{
  "n_layer": 14,
  "d_expert": 48,
  "activation": "squared_relu",
  "balance_loss": 0.0185,
  "balance_bias": false,
  "norm": "rmsnorm",
  "optimizer": "muon_variant",
  "lr": 0.00784,
  "grad_clip": 0.5,
  "steps": 8263
}
Below are experts of layer 11 (counted from 0) of a mixture-of-experts language model. Rows are named router (the router's row for the expert), down (a neuron's output weights, with its number) and show model dimensions 0-159. Each number is 50 + 10 x the weight over its row's rms, rounded and kept within 0 to 99.
After each expert's rows: a language model's description of what the expert responds to. This comes from a sample of Wikipedia text that the model never trained on.

# expert 36
router:46 55 34 72 49 53 47 36 56 50 43 35 50 50 68 50 50 43 58 48 40 46 54 51 53 53 49 41 77 60 57 34 48 48 51 51 48 37 53 48 47 56 43 36 52 64 34 57 34 42 46 29 41 51 40 52 47 60 38 66 39 54 60 55 47 42 42 38 52 51 26 32 59 58 37 58 33 49 50 43 50 34 58 52 46 59 51 39 43 61 72 49 40 39 61 42 42 56 49 38 64 70 47 56 51 66 55 45 54 57 37 37 53 60 46 58 56 57 54 47 38 46 49 59 54 69 55 68 52 48 53 64 24 38 49 59 57 63 36 60 52 40 50 61 45 52 48 64 52 61 29 59 61 72 45 47 53 29 61 50
down0:62 45 45 51 50 54 44 41 70 53 52 60 59 57 44 44 56 41 28 61 42 49 49 55 51 57 43 58 51 50 49 53 41 67 47 28 46 48 62 32 77 38 61 56 46 51 53 64 40 44 42 42 51 79 45 44 42 50 41 49 55 43 50 43 56 40 44 57 65 61 62 40 52 49 54 55 40 29 62 38 44 44 54 63 59 25 37 42 37 47 44 50 40 56 41 63 46 57 40 53 40 54 58 47 60 55 45 36 28 67 44 44 44 57 45 55 37 45 36 65 42 34 50 35 60 54 61 36 39 54 40 35 37 61 52 35 63 45 38 35 51 36 57 44 49 46 50 53 42 52 53 68 53 42 57 58 42 41 65 30
What it handles: Unit words and symbols after numbers, such as km, kg, hectares, rpm, million, %, closing parentheses in 501(c)(3), and superscript markers.

# expert 25
router:52 30 47 53 54 40 54 38 41 69 41 47 37 54 56 59 65 51 54 43 50 60 49 55 52 46 54 58 41 40 62 50 53 62 37 38 50 44 44 59 36 58 50 33 59 62 49 60 43 55 54 56 28 57 51 58 55 52 66 62 50 42 50 53 38 43 49 48 37 44 53 60 65 37 58 58 48 43 55 53 62 54 51 33 30 57 46 42 57 48 52 55 53 67 55 20 56 61 52 51 63 42 36 59 45 64 45 52 72 61 39 52 60 44 48 56 52 56 44 66 55 24 42 38 36 49 64 50 29 53 54 59 60 35 54 37 70 35 54 56 65 39 46 47 43 44 60 55 55 57 38 72 49 46 59 35 32 42 40 37
down0:52 64 45 55 58 45 37 60 38 68 41 57 56 63 56 50 41 46 46 42 46 50 51 49 55 51 52 65 50 61 51 42 48 57 60 66 56 45 54 51 56 60 52 59 60 47 52 53 45 49 50 69 53 70 43 44 49 72 49 33 36 39 67 62 66 37 54 49 65 52 57 47 52 60 50 43 52 37 47 27 43 44 65 50 43 36 58 36 38 52 35 62 47 57 55 49 71 73 50 34 43 53 53 51 37 43 86 43 45 55 58 52 62 60 62 46 41 43 55 50 38 34 62 50 55 54 36 38 64 42 45 43 36 42 67 57 67 65 62 61 57 44 58 55 46 57 41 49 46 53 68 38 33 36 41 54 47 47 50 43
What it handles: Completions or heads of nouns about institutions, money and procedure, such as funding, petition, draft, voting, standards, plus section-ending periods and headings.

# expert 38
router:51 48 38 48 39 53 48 38 50 61 29 46 38 62 56 61 54 48 60 48 58 42 55 65 59 42 55 64 62 58 40 59 63 50 48 52 49 36 52 42 45 54 41 25 58 50 51 48 36 29 38 35 32 58 37 48 49 51 35 52 45 60 59 42 49 36 45 68 54 55 54 50 45 62 36 55 48 49 40 37 43 38 57 71 45 57 47 54 31 49 57 42 45 29 42 40 57 40 36 41 48 48 64 63 58 53 32 49 37 51 45 29 52 52 54 43 40 61 56 71 33 57 49 55 51 56 52 76 43 57 41 48 54 56 55 50 52 53 34 56 54 61 39 43 52 40 51 53 41 64 33 74 60 55 41 38 69 40 36 52
down2:26 58 33 61 64 39 36 49 49 44 53 34 54 44 66 53 54 59 70 46 52 44 47 39 46 55 57 51 60 59 43 56 52 51 71 45 63 67 35 48 47 33 52 60 67 61 65 45 49 39 58 61 69 35 53 57 37 56 50 54 63 47 40 52 42 53 44 54 50 34 54 62 42 61 57 43 51 44 39 22 39 49 35 38 47 68 46 45 61 49 54 36 55 56 62 55 45 74 38 56 49 50 47 57 43 60 48 44 54 62 57 40 41 71 49 51 50 68 47 55 37 54 58 46 53 35 29 60 35 47 62 40 46 48 44 42 56 58 66 50 63 34 55 54 42 40 51 58 44 45 51 44 43 50 66 45 58 57 66 36
What it handles: Table pipe separators and row labels in sports and music tables, plus forms of be such as was, were, being.

# expert 45
router:27 57 42 53 34 41 66 51 39 45 41 40 54 51 40 43 34 48 42 44 36 57 51 59 64 50 53 45 38 70 46 55 55 45 40 35 36 55 37 59 56 63 67 43 60 68 34 58 29 51 38 51 46 41 31 64 53 41 49 41 43 52 59 56 23 34 36 52 59 48 42 37 41 59 25 51 33 29 43 54 50 52 40 42 50 73 46 49 52 43 54 40 52 38 57 47 45 53 50 36 44 57 65 67 42 50 45 57 60 65 49 38 49 44 57 50 37 51 37 61 47 65 47 52 41 45 62 65 59 53 47 62 42 44 52 58 61 54 52 58 61 39 43 54 51 30 46 71 48 45 43 51 45 55 63 47 51 37 46 43
down0:47 55 49 43 62 38 58 53 55 36 55 25 47 51 55 59 51 47 57 03 46 49 65 60 60 54 59 39 59 37 58 39 41 54 44 44 32 44 42 60 62 44 60 50 44 62 51 58 45 54 37 52 36 43 56 59 65 43 41 47 58 44 56 46 43 42 55 54 51 29 49 50 55 46 40 56 51 39 70 57 40 45 41 38 57 54 60 43 43 48 46 59 62 45 46 59 52 60 55 37 57 40 49 49 46 41 42 31 64 30 35 68 50 37 39 34 52 41 60 56 47 45 46 33 41 44 43 48 44 50 53 63 50 53 40 57 55 58 48 40 33 29 50 56 48 46 53 43 57 29 54 46 56 38 46 52 51 40 44 18
What it handles: Adjectives and suffix pieces after a, the or his, such as first, largest, political, -year, prolong(ed), rad(ical).

# expert 57
router:58 47 52 51 54 62 59 38 60 61 50 30 37 43 36 64 50 42 48 40 45 35 62 39 48 19 57 48 47 58 51 47 43 53 53 64 37 45 48 63 47 44 49 35 67 38 61 22 50 53 49 46 46 58 54 46 38 39 54 79 63 55 40 38 43 45 33 28 66 47 41 41 53 43 70 46 51 52 46 45 48 59 55 55 45 35 52 66 48 49 54 59 33 45 55 46 54 56 47 53 45 34 39 48 66 53 47 59 48 54 53 48 57 46 69 40 41 56 39 49 46 48 48 44 45 55 32 48 46 43 40 64 35 40 67 48 51 47 48 55 75 47 55 30 44 50 57 47 49 65 32 54 55 65 43 55 62 37 39 56
down0:54 47 50 53 50 34 60 49 41 45 46 60 46 41 55 52 52 36 30 57 50 71 50 34 46 45 67 79 39 57 56 28 49 25 65 50 61 62 54 46 51 57 58 45 55 51 55 41 58 40 49 50 34 60 41 56 51 48 60 41 44 65 51 49 47 57 70 55 38 41 54 48 61 54 67 54 49 53 53 60 65 35 27 51 44 69 34 50 27 52 64 51 42 45 45 57 39 59 56 50 65 46 43 58 59 50 44 51 36 34 53 34 29 45 45 51 46 53 40 55 34 47 44 41 35 57 49 47 45 37 63 51 60 33 44 70 57 38 60 28 52 57 47 42 47 54 36 53 49 44 59 47 53 48 56 44 64 45 56 59
What it handles: Final vowel pieces of Romance-language place, club and personal names, like Cune(o), Cost(a) Rica, Feder(ico), José, Juan.

# expert 58
router:48 49 49 56 43 50 35 61 41 48 47 45 30 52 69 51 64 42 52 44 76 46 71 48 55 56 64 41 58 30 64 38 59 57 42 53 60 48 74 57 61 28 59 29 59 47 48 62 42 56 56 38 47 73 37 50 47 67 53 47 41 38 48 39 51 41 58 49 63 36 58 41 48 62 49 56 28 51 57 33 56 32 63 60 47 68 46 47 56 43 44 48 47 51 42 54 49 42 46 61 65 41 56 49 39 56 46 47 33 51 45 38 50 46 49 43 60 62 39 34 38 43 60 58 50 57 51 54 47 35 46 48 40 58 61 34 67 52 59 44 53 49 54 32 64 44 54 56 51 62 53 71 39 46 35 43 61 51 54 52
down0:44 48 29 41 43 45 55 41 43 59 56 45 48 63 48 42 61 45 46 39 61 34 48 59 39 69 44 46 42 55 44 68 32 38 41 44 45 36 39 59 48 41 38 60 42 70 40 29 45 55 34 51 41 54 39 55 60 63 60 38 32 46 53 39 39 50 59 50 51 57 44 55 33 45 42 55 43 52 49 67 39 40 56 47 61 35 46 56 63 42 27 51 50 46 61 48 48 35 53 41 47 44 46 41 53 56 35 35 55 58 36 57 53 48 39 54 54 51 68 53 55 49 32 54 46 44 56 60 59 48 47 49 61 49 34 36 39 60 49 40 56 45 56 38 54 49 20 50 58 46 28 52 54 54 53 76 43 47 29 33
What it handles: Arrows ending season navigation lines, pipes after chronology lines, and words in album and tennis infoboxes, such as →, See, You.

# expert 49
router:64 55 56 50 43 53 28 49 46 49 43 51 51 48 42 54 54 26 34 45 49 50 58 51 44 42 66 27 52 45 55 65 39 44 57 43 51 63 42 65 48 57 52 57 43 55 50 46 36 43 40 53 64 69 51 42 47 58 41 64 49 45 53 51 50 31 52 43 51 55 51 50 43 60 37 55 34 56 27 37 45 54 33 51 51 57 37 49 32 39 60 37 41 42 43 59 44 46 45 54 69 53 54 49 56 51 67 41 38 54 61 41 64 43 55 58 53 35 64 41 45 40 36 49 50 41 61 48 51 53 60 53 48 53 43 44 85 54 47 73 52 46 43 75 59 42 52 68 36 66 35 50 46 61 28 40 45 37 47 41
down0:59 62 30 58 61 31 45 65 55 34 47 58 48 58 53 45 60 57 67 58 49 52 40 40 50 62 54 53 66 57 54 67 43 49 57 59 48 46 52 54 44 51 68 47 62 42 51 27 36 63 48 34 53 52 45 44 35 52 39 47 38 61 46 57 46 38 59 56 45 57 50 30 57 48 47 57 52 50 48 31 29 63 44 48 40 51 48 62 42 53 68 57 54 69 60 62 52 38 41 55 69 58 59 66 58 47 45 58 36 44 52 40 52 50 55 54 55 57 39 40 45 45 59 62 49 66 58 46 63 61 48 53 27 37 69 62 69 50 50 53 57 64 50 56 40 53 38 38 54 67 57 56 48 41 62 62 55 48 63 77
What it handles: Numbers and abbreviations in statistics and election tables, such as PPG column headers, ±%, vote percentages, density and coordinate figures.

# expert 6
router:54 43 54 65 50 38 59 48 38 46 44 45 35 40 58 50 42 43 72 43 39 48 58 47 59 48 55 40 54 47 54 54 58 72 47 55 32 41 45 68 59 58 45 53 45 46 47 52 41 47 46 55 31 48 47 52 48 39 65 53 40 46 35 57 38 34 71 51 55 41 65 52 36 58 45 65 38 36 58 49 66 35 41 64 33 49 44 39 38 52 64 61 64 38 54 56 42 34 38 50 51 35 49 54 42 55 55 56 58 58 33 35 62 42 57 51 41 48 52 57 49 53 38 47 46 58 56 59 55 38 57 57 37 62 46 34 56 42 34 51 47 61 46 41 56 49 40 79 25 49 34 51 52 61 46 55 54 37 42 23
down0:49 49 43 54 47 38 55 49 36 59 50 56 43 54 50 31 42 59 49 43 30 66 37 53 47 36 42 35 44 56 46 50 58 48 58 37 45 52 56 67 54 41 56 60 62 50 46 32 50 49 48 52 37 57 59 37 46 58 56 45 48 55 42 53 27 38 72 55 49 19 37 52 38 37 46 42 37 47 56 76 54 42 50 45 62 48 45 54 59 72 46 58 48 62 80 51 33 48 40 46 49 67 54 56 43 38 61 42 34 41 50 44 41 49 54 58 63 49 50 42 32 63 71 47 53 56 35 48 63 47 49 35 43 50 47 56 63 42 50 54 29 41 52 45 60 41 51 63 35 38 62 50 48 59 47 57 55 64 45 47
What it handles: Adjectives and word-initial stems after the, its or her, such as opportun(ity), similar, new, original, personal, Supreme, Civil.

# expert 41
router:46 50 54 40 45 45 64 58 56 45 43 60 29 54 48 42 54 43 51 47 52 42 75 50 35 56 71 48 63 36 46 68 49 52 47 51 45 30 50 52 62 38 41 40 58 51 45 49 47 41 41 39 30 48 58 63 48 28 43 57 51 37 54 56 25 32 56 59 56 41 58 50 47 44 47 56 56 57 62 36 71 34 53 58 61 63 45 41 31 52 44 53 39 34 60 49 42 39 45 55 60 45 45 61 32 57 63 25 48 56 34 54 49 45 62 60 54 67 41 48 46 45 37 46 54 48 59 40 48 32 54 54 40 53 63 56 58 36 62 37 49 35 51 47 24 54 53 64 54 65 55 51 46 55 44 48 58 36 47 54
down6:54 49 48 31 58 66 35 52 49 51 57 48 39 59 39 43 49 61 55 53 49 41 57 49 68 52 30 67 45 32 49 45 47 44 42 63 49 50 33 51 44 53 49 49 69 51 55 48 59 44 50 64 61 50 43 53 66 58 40 48 58 53 71 59 57 59 51 47 47 45 59 72 39 49 50 59 44 63 58 45 59 50 51 46 61 57 68 51 43 46 65 49 68 48 65 70 40 41 48 47 34 59 49 52 64 51 35 43 42 46 61 61 42 63 55 40 39 66 55 40 45 56 62 39 51 66 62 40 36 33 21 60 32 44 57 46 47 52 53 61 62 45 56 48 77 55 32 29 59 44 46 46 51 46 63 47 49 45 43 37
What it handles: Surname pieces and first-name starts in cast, crew and player lists, such as Gatiss, Christgau, Harvick, -sson, -ović, plus table pipes.

# expert 12
router:67 45 64 58 30 59 42 44 57 48 56 39 44 41 64 55 59 50 38 45 55 47 45 53 44 49 52 34 42 45 54 60 52 56 50 60 47 67 39 73 55 42 52 32 60 41 55 54 46 37 60 54 44 55 48 44 28 61 45 50 54 53 45 51 52 61 45 59 75 53 56 43 50 72 43 47 38 57 51 21 44 36 54 58 43 69 57 43 38 50 65 35 24 33 47 56 52 41 54 66 66 52 64 56 44 41 61 48 50 49 60 46 63 52 39 49 71 56 61 60 44 54 45 54 37 55 51 52 56 32 38 59 38 57 59 33 64 34 52 47 57 43 67 30 41 48 48 55 49 66 51 53 45 57 41 41 47 33 43 46
down2:41 50 52 46 52 52 51 60 51 49 44 60 43 52 42 47 69 50 47 16 24 45 54 54 39 41 65 48 49 47 53 54 43 28 38 46 40 46 48 60 72 38 48 56 56 56 49 48 39 43 64 49 56 49 37 63 54 46 64 43 55 39 47 67 41 32 42 56 51 23 42 60 48 47 51 49 41 45 37 49 47 47 45 51 47 56 52 27 49 42 55 56 49 54 75 60 52 53 53 60 31 51 77 59 57 52 45 48 44 61 62 46 64 52 29 50 49 40 41 60 57 41 52 72 59 68 58 58 41 45 42 36 40 45 51 52 43 48 68 49 49 50 35 44 62 56 40 58 57 52 55 54 53 49 57 42 62 36 61 26
What it handles: Digits and short numbers at the start of table cells or list values, such as chart positions, placings and statistics like 4, 3rd, 1.83.

# expert 21
router:36 34 60 44 45 50 52 49 38 58 45 45 38 51 64 48 58 53 69 46 41 48 56 33 44 55 61 46 39 53 61 39 41 38 36 42 39 62 57 47 71 63 43 53 54 32 42 48 31 53 64 33 53 50 48 74 48 53 58 58 51 40 63 35 44 37 41 32 63 50 54 39 43 43 42 52 46 56 45 54 45 50 51 50 43 51 33 43 54 55 52 58 35 47 63 49 61 50 62 68 47 53 34 63 53 63 46 67 73 36 41 35 47 50 46 54 46 52 53 42 54 51 26 50 48 64 55 50 52 51 47 62 30 39 49 84 62 43 50 48 62 50 50 51 43 47 56 51 47 42 42 52 39 68 49 55 76 47 64 58
down0:40 57 42 68 55 77 44 18 55 44 51 49 43 55 58 31 62 55 39 42 48 60 50 61 54 61 55 56 54 45 53 44 47 47 52 45 40 45 57 54 50 52 62 32 35 41 38 42 37 58 74 45 56 58 41 54 48 58 51 24 65 46 61 65 46 49 47 45 42 48 56 72 52 50 58 48 36 52 45 56 39 57 34 58 36 69 41 65 43 47 58 58 48 46 42 66 33 55 60 45 46 59 47 71 60 29 38 38 35 52 57 50 53 47 54 60 52 47 54 51 71 53 45 48 40 49 43 52 67 42 50 48 36 51 55 64 53 57 69 34 36 51 52 49 49 56 59 52 41 44 53 44 65 33 56 67 60 45 55 53
What it handles: Last digit of years in dates like 1892 or 2001, plus sentence-ending periods and commas in biographies, and words like century, ago.

# expert 55
router:32 48 62 56 41 57 46 48 47 60 51 43 57 43 58 46 53 52 51 42 52 37 63 60 48 61 60 38 44 43 46 61 51 36 41 51 64 55 50 53 58 39 62 46 58 43 49 51 32 37 55 66 43 72 37 74 66 51 62 60 49 48 57 43 43 54 55 48 60 54 31 26 69 42 41 64 53 66 48 63 38 47 43 50 31 51 42 59 72 52 48 47 47 61 58 47 55 49 50 59 39 21 52 45 30 70 36 50 48 62 51 43 40 41 68 47 66 46 36 67 59 42 48 49 53 46 60 54 55 44 40 44 47 50 66 40 38 52 38 35 53 40 55 51 53 60 42 49 51 49 61 52 42 38 45 31 43 39 48 30
down4:70 31 56 68 47 55 77 63 63 53 49 69 51 69 51 56 58 54 49 64 60 52 33 49 52 43 50 36 42 55 47 44 59 60 31 71 52 31 61 57 58 42 54 51 50 44 53 46 44 42 71 45 49 54 35 51 48 53 46 39 53 42 40 47 62 51 54 57 51 57 38 53 75 43 35 49 32 52 46 60 53 37 47 60 41 54 66 50 31 51 31 42 50 51 59 56 56 70 55 62 47 45 51 47 59 39 49 52 45 50 34 71 43 52 55 57 41 56 51 53 54 52 47 41 46 56 55 52 68 47 41 50 51 52 31 48 45 40 44 38 51 50 43 64 60 34 42 64 58 64 65 62 29 48 52 59 50 38 44 30
What it handles: Verbs and verb suffixes taking objects, such as using, making, provide, took, plus endings like accelerate, tethering, extends.

# expert 5
router:50 52 35 67 53 38 38 56 41 52 44 54 25 44 68 44 48 49 47 44 55 57 51 58 48 58 41 57 53 55 62 53 66 48 50 61 60 49 43 58 38 40 44 57 41 63 42 53 51 53 39 22 59 46 49 47 38 53 49 66 39 52 35 48 35 49 55 51 66 60 73 66 51 43 46 60 47 38 57 39 57 28 54 64 53 57 49 44 49 53 50 46 63 36 50 55 27 38 49 59 69 57 50 65 42 40 44 29 48 61 51 45 51 56 59 64 60 48 38 52 46 60 41 49 46 61 37 50 40 40 59 61 45 52 60 44 66 64 30 49 67 52 56 33 46 55 68 81 48 56 43 44 44 40 41 43 47 46 38 51
down0:27 51 41 56 58 47 52 38 59 51 62 52 41 55 55 29 45 42 47 52 48 33 43 62 48 43 28 66 69 34 66 61 64 76 69 54 45 33 55 49 62 58 55 49 48 54 55 46 50 45 62 48 52 58 43 34 53 56 44 40 63 37 51 51 44 41 42 61 46 45 54 53 50 45 52 64 39 63 62 41 43 50 27 61 47 68 41 47 41 45 48 46 46 42 47 58 60 75 51 56 42 55 57 57 44 56 54 41 43 46 49 68 46 49 38 46 40 66 56 57 50 49 64 72 40 47 62 52 56 62 36 33 48 64 65 59 38 62 44 70 52 45 53 65 40 45 60 48 51 69 38 48 50 64 53 56 44 48 59 42
What it handles: Opening and middle pieces of institution and chart names after of/the, such as Slov, Czech, Supreme, Schweizer, Ultratop, Hip-Hop.

# expert 26
router:57 43 49 66 39 29 40 52 52 55 32 39 41 51 43 55 45 48 49 48 56 56 58 46 46 67 38 40 39 38 58 35 35 60 57 50 62 47 41 59 53 52 60 46 36 67 43 51 57 55 39 39 64 66 24 52 30 54 40 47 41 62 45 43 50 59 66 60 46 45 63 55 46 58 53 58 44 40 41 39 63 55 40 60 43 57 57 47 62 64 57 36 65 57 38 52 30 40 32 50 50 57 69 45 63 63 31 50 45 60 46 47 46 40 54 48 63 48 33 30 42 55 51 32 41 53 46 61 41 44 46 67 41 41 64 53 54 46 58 61 60 51 54 46 54 59 53 63 40 74 47 62 45 57 28 44 51 54 53 53
down0:52 41 61 29 49 33 59 54 64 40 28 37 48 54 45 84 44 38 57 42 44 36 52 56 52 41 36 46 48 55 64 45 33 42 64 49 69 57 66 56 45 51 27 38 44 39 60 74 44 61 61 67 48 52 50 40 62 47 40 56 45 51 66 52 46 43 56 63 62 39 41 54 50 59 50 66 57 46 46 55 63 61 59 50 55 36 40 46 63 39 38 58 61 64 42 52 60 38 45 44 57 58 48 51 30 55 48 60 37 38 61 47 46 46 49 61 59 48 64 55 41 48 51 39 55 42 57 52 48 49 39 57 43 32 54 55 39 42 57 51 55 46 43 70 55 34 43 54 51 34 56 62 50 61 52 51 61 48 67 66
What it handles: Field names and their colons in infoboxes and taxoboxes, such as Country:, Type:, Language:, Genus, Species, Phylum, Coordinates:.

# expert 15
router:32 45 61 68 45 34 48 40 45 44 51 41 21 35 50 55 50 55 43 49 37 54 48 49 37 49 47 58 52 40 66 37 32 57 47 68 46 45 26 61 65 58 65 51 49 55 44 52 60 49 27 50 35 59 31 60 34 57 53 54 28 52 45 44 46 59 47 47 55 49 62 63 37 47 45 72 48 49 55 37 47 44 42 64 52 45 44 51 38 56 56 53 56 36 60 51 27 56 49 70 44 56 64 56 48 64 47 34 56 60 47 42 52 49 54 57 45 40 38 62 46 50 56 51 44 41 42 44 50 51 57 69 50 36 47 63 33 34 48 59 79 40 59 45 51 48 54 55 62 58 57 69 50 52 51 58 52 44 52 56
down0:61 64 22 54 47 47 30 48 54 56 66 34 51 62 65 54 39 48 39 48 37 44 51 44 43 65 48 49 57 43 62 63 49 40 39 44 57 63 64 55 30 60 67 59 62 37 36 68 30 43 40 45 67 49 34 65 55 60 49 42 38 54 60 70 51 33 54 56 52 54 61 35 55 48 49 60 58 24 42 39 43 46 42 49 60 48 61 43 45 58 42 47 42 42 63 46 52 41 50 56 48 70 45 57 62 62 45 43 54 51 61 55 54 46 60 50 27 46 40 36 36 55 47 46 55 63 51 57 50 55 45 48 73 46 67 34 53 46 41 44 54 52 54 44 47 38 48 56 71 55 49 65 49 51 43 47 41 47 54 59
What it handles: Opening pieces of longer words, often geographic or biological terms like Pen(insula), bas(in), Arch, trib, in species and genus articles.

# expert 47
router:55 49 61 48 47 52 49 40 25 48 39 35 46 26 60 51 50 53 51 44 34 38 63 43 56 54 56 53 41 41 56 64 33 42 39 50 31 48 69 55 73 60 57 35 47 43 50 45 45 40 43 37 56 56 45 55 37 69 58 48 43 47 66 48 57 42 53 38 76 51 44 55 46 46 44 48 47 46 64 45 42 54 55 66 57 52 36 44 51 49 62 47 42 40 48 53 63 52 49 53 57 53 54 65 48 50 57 61 59 41 42 40 36 57 41 35 78 54 61 56 58 52 44 40 40 57 37 62 41 55 40 74 26 43 58 49 57 40 60 50 66 35 59 43 58 37 66 65 40 51 44 63 51 52 49 53 52 38 70 56
down2:60 48 32 50 46 46 74 38 49 48 58 39 57 60 51 37 46 52 51 25 42 60 30 42 42 60 44 52 57 53 32 35 66 59 49 59 50 61 57 49 51 37 44 54 53 42 43 51 53 52 48 43 62 60 72 29 40 59 60 56 56 55 35 57 64 33 44 50 41 51 51 52 56 42 37 45 58 51 60 49 42 54 46 49 61 40 38 61 63 35 46 47 32 60 47 35 54 67 59 44 51 65 42 49 59 54 50 48 42 42 46 34 44 65 57 52 50 39 47 58 64 53 66 38 48 40 32 52 38 42 47 61 59 56 66 57 74 49 35 47 30 39 45 60 53 54 56 56 52 38 68 36 68 37 65 50 52 45 40 47
What it handles: Final digits of years and numbers after 201, 199, 185, plus stats and scores, such as 2014, 1993, 14.8.

# expert 0
router:45 56 71 53 52 44 58 34 61 55 51 36 33 38 42 40 54 66 51 45 39 35 59 40 33 52 61 42 47 25 59 54 47 54 61 61 61 37 53 56 55 40 59 53 45 59 51 37 59 59 32 46 43 64 49 58 32 50 49 59 38 56 43 33 39 50 46 69 45 31 48 60 33 50 52 68 64 46 41 47 59 38 36 76 53 55 43 57 48 50 55 35 37 39 54 45 42 51 39 56 41 60 46 45 42 56 44 51 47 53 51 43 57 43 74 34 54 46 54 42 54 33 37 36 38 42 39 40 46 50 42 64 55 35 56 54 36 45 64 55 69 32 51 44 43 60 55 49 55 57 39 56 52 60 35 39 48 52 57 60
down4:60 66 35 56 67 65 69 33 72 55 52 54 60 61 53 51 39 62 30 44 54 42 68 50 58 32 48 50 46 59 40 65 55 75 30 43 37 43 64 49 64 44 74 53 34 57 53 49 45 48 42 51 38 44 49 74 48 49 43 36 49 57 39 56 43 67 57 41 66 31 66 41 58 57 56 46 55 54 63 60 47 54 63 47 54 42 39 54 44 40 41 59 46 61 56 52 40 53 42 46 51 52 52 47 51 54 45 54 45 52 38 52 36 28 46 62 46 51 55 61 49 52 45 45 40 55 55 26 59 53 39 59 56 48 50 62 46 57 35 56 58 49 34 67 55 54 34 56 51 61 55 55 47 37 50 58 59 57 41 37
What it handles: Latin word-final pieces of genus and species names in taxonomy lists, such as -ium, -ia, -us, -idae, and other foreign name endings.

# expert 32
router:44 46 59 34 50 50 60 32 50 46 46 30 59 33 47 49 44 48 61 48 43 53 53 59 57 45 54 41 41 55 38 55 30 54 31 53 26 52 48 63 31 58 59 40 48 60 35 57 36 55 43 55 49 55 50 57 61 50 54 56 54 57 59 47 45 40 48 58 54 53 50 49 38 56 37 58 39 50 28 53 52 50 42 47 43 70 53 55 46 45 50 37 49 43 60 40 40 46 37 54 53 46 52 73 47 75 39 46 47 76 37 40 51 31 49 50 53 51 53 50 33 36 47 29 40 53 64 83 44 58 31 74 53 56 57 56 61 41 41 65 45 46 54 50 38 49 52 58 58 51 31 41 64 53 55 49 49 35 52 48
down0:53 61 45 51 37 42 44 56 50 58 69 63 48 45 50 44 42 70 53 58 64 42 59 52 54 43 57 54 46 36 51 53 31 43 39 45 63 54 51 41 75 24 40 46 49 47 38 35 35 53 61 48 49 55 49 55 35 45 33 45 56 50 56 49 58 56 38 44 73 61 36 45 44 40 47 60 42 62 48 64 66 56 59 68 46 64 47 52 42 40 53 66 45 54 67 44 76 46 49 49 51 41 62 45 49 49 57 63 58 54 61 36 48 30 70 47 53 62 35 48 36 47 59 54 59 57 50 43 36 54 47 51 35 31 44 54 50 42 39 37 56 39 59 54 66 54 55 50 34 50 57 53 30 55 50 61 45 73 43 58
What it handles: Head nouns and noun-final suffixes after a, his or first, such as career, role, position, sentence, discrepancy, column-ist.

# expert 37
router:48 52 53 48 45 52 57 32 66 62 42 29 43 49 42 58 43 56 52 45 50 46 40 33 40 65 66 54 54 50 38 68 39 24 45 43 76 47 61 59 58 43 41 38 60 56 56 51 41 32 56 56 49 51 43 65 30 71 37 60 51 58 58 51 28 26 28 39 57 56 47 64 40 44 28 43 29 51 44 51 53 42 37 71 38 60 24 40 44 51 56 39 48 40 54 44 48 40 53 53 44 47 45 45 55 47 46 50 64 57 36 48 57 48 55 52 56 45 43 69 53 49 40 47 51 48 61 50 48 56 40 57 42 61 55 37 58 47 56 51 54 54 62 44 32 53 53 65 44 48 61 58 51 46 48 36 54 41 54 50
down0:50 59 33 30 50 43 45 41 63 46 62 56 46 44 47 42 41 61 50 51 45 60 60 44 75 55 49 41 49 44 44 62 44 45 50 48 65 46 42 39 40 52 46 31 59 54 51 45 47 48 41 54 38 43 51 34 52 61 65 40 57 50 45 38 33 62 74 62 45 38 40 41 59 56 51 56 33 40 51 41 33 63 55 47 52 47 64 49 31 54 47 62 52 45 48 43 49 41 65 67 60 46 42 54 45 47 58 56 55 54 49 37 44 68 55 43 44 51 24 31 34 25 50 58 70 59 47 41 56 43 39 36 35 30 52 36 57 51 52 44 50 45 67 43 45 59 41 54 53 37 55 49 48 69 43 68 53 48 74 55
What it handles: Adjectives and past participles after forms of be, such as impossible, difficult, able, killed, located, harnessed, plus numbers in table cells.

# expert 35
router:30 53 39 59 45 48 40 35 49 63 32 57 34 43 52 58 49 42 41 43 40 58 38 48 60 57 59 53 54 54 46 41 47 40 47 56 56 30 66 51 34 73 50 43 56 68 60 49 48 50 46 55 50 61 53 54 62 71 57 61 56 38 64 45 56 22 64 47 44 48 48 60 61 53 28 50 41 66 38 60 23 36 56 51 48 64 51 65 51 38 53 37 43 34 53 56 44 39 46 43 64 32 43 61 43 54 43 54 63 50 47 35 57 54 47 60 50 34 44 57 46 55 48 48 36 51 58 49 48 49 48 51 47 61 49 47 62 50 40 49 69 51 49 58 31 52 40 58 40 75 45 62 36 44 46 51 53 42 66 41
down0:44 49 62 65 50 29 41 56 63 50 66 47 37 46 56 67 58 41 59 50 61 40 45 31 39 59 46 32 45 35 36 47 45 28 32 55 54 33 49 49 43 69 40 39 53 64 53 60 57 45 48 49 61 52 38 44 32 62 40 48 46 56 60 56 48 60 56 45 47 45 48 46 61 45 42 58 59 57 50 62 48 52 51 34 57 47 60 51 44 33 52 37 26 48 55 60 45 44 47 34 75 52 56 58 66 50 42 45 46 53 60 59 66 51 40 56 42 49 22 43 58 50 44 54 48 57 40 44 79 56 51 54 42 61 49 30 49 52 57 48 55 57 57 41 57 48 66 58 38 45 42 53 58 45 47 63 64 70 42 62
What it handles: Verb starts and pieces after was, were, he, had, such as chaired, decided, agreed, abolished, and co- or vice- prefixes.

# expert 43
router:50 51 55 26 59 45 74 59 50 37 50 46 29 31 47 34 54 54 55 46 46 42 71 37 45 43 55 40 54 39 57 63 42 56 44 39 47 31 59 48 59 48 35 42 49 48 66 38 45 45 48 33 37 49 63 65 52 45 54 56 49 34 56 53 29 56 58 56 53 36 60 47 52 40 47 51 45 59 66 44 62 37 56 57 41 57 46 54 52 48 45 45 36 34 64 46 48 39 41 52 48 41 46 59 29 56 41 43 59 46 32 56 57 36 52 45 43 69 48 38 45 35 42 58 62 42 45 39 50 44 39 42 54 45 70 42 58 52 68 44 54 29 56 46 43 45 71 55 55 59 43 54 47 69 51 68 65 45 61 58
down4:50 54 67 50 46 62 38 46 31 50 50 53 38 56 54 74 48 28 25 47 55 49 48 59 46 50 55 41 45 54 41 79 49 56 47 59 68 52 36 71 63 50 68 47 67 56 43 47 51 49 45 61 56 40 55 59 47 72 59 56 39 54 57 50 43 58 64 53 40 41 64 40 47 32 46 43 48 51 53 65 43 51 34 40 44 51 69 53 57 47 44 46 70 52 61 46 41 45 41 56 58 67 69 53 55 47 43 47 44 31 59 45 53 50 56 40 40 66 40 44 39 34 51 63 48 51 43 44 48 46 52 25 41 40 52 72 59 47 51 58 45 56 54 54 52 64 63 53 39 51 51 65 45 67 50 66 53 45 53 61
What it handles: Final pieces of personal surnames, especially after first names, such as -son, -ton, -ović, -owski, Hughes, Willoughby, Smith.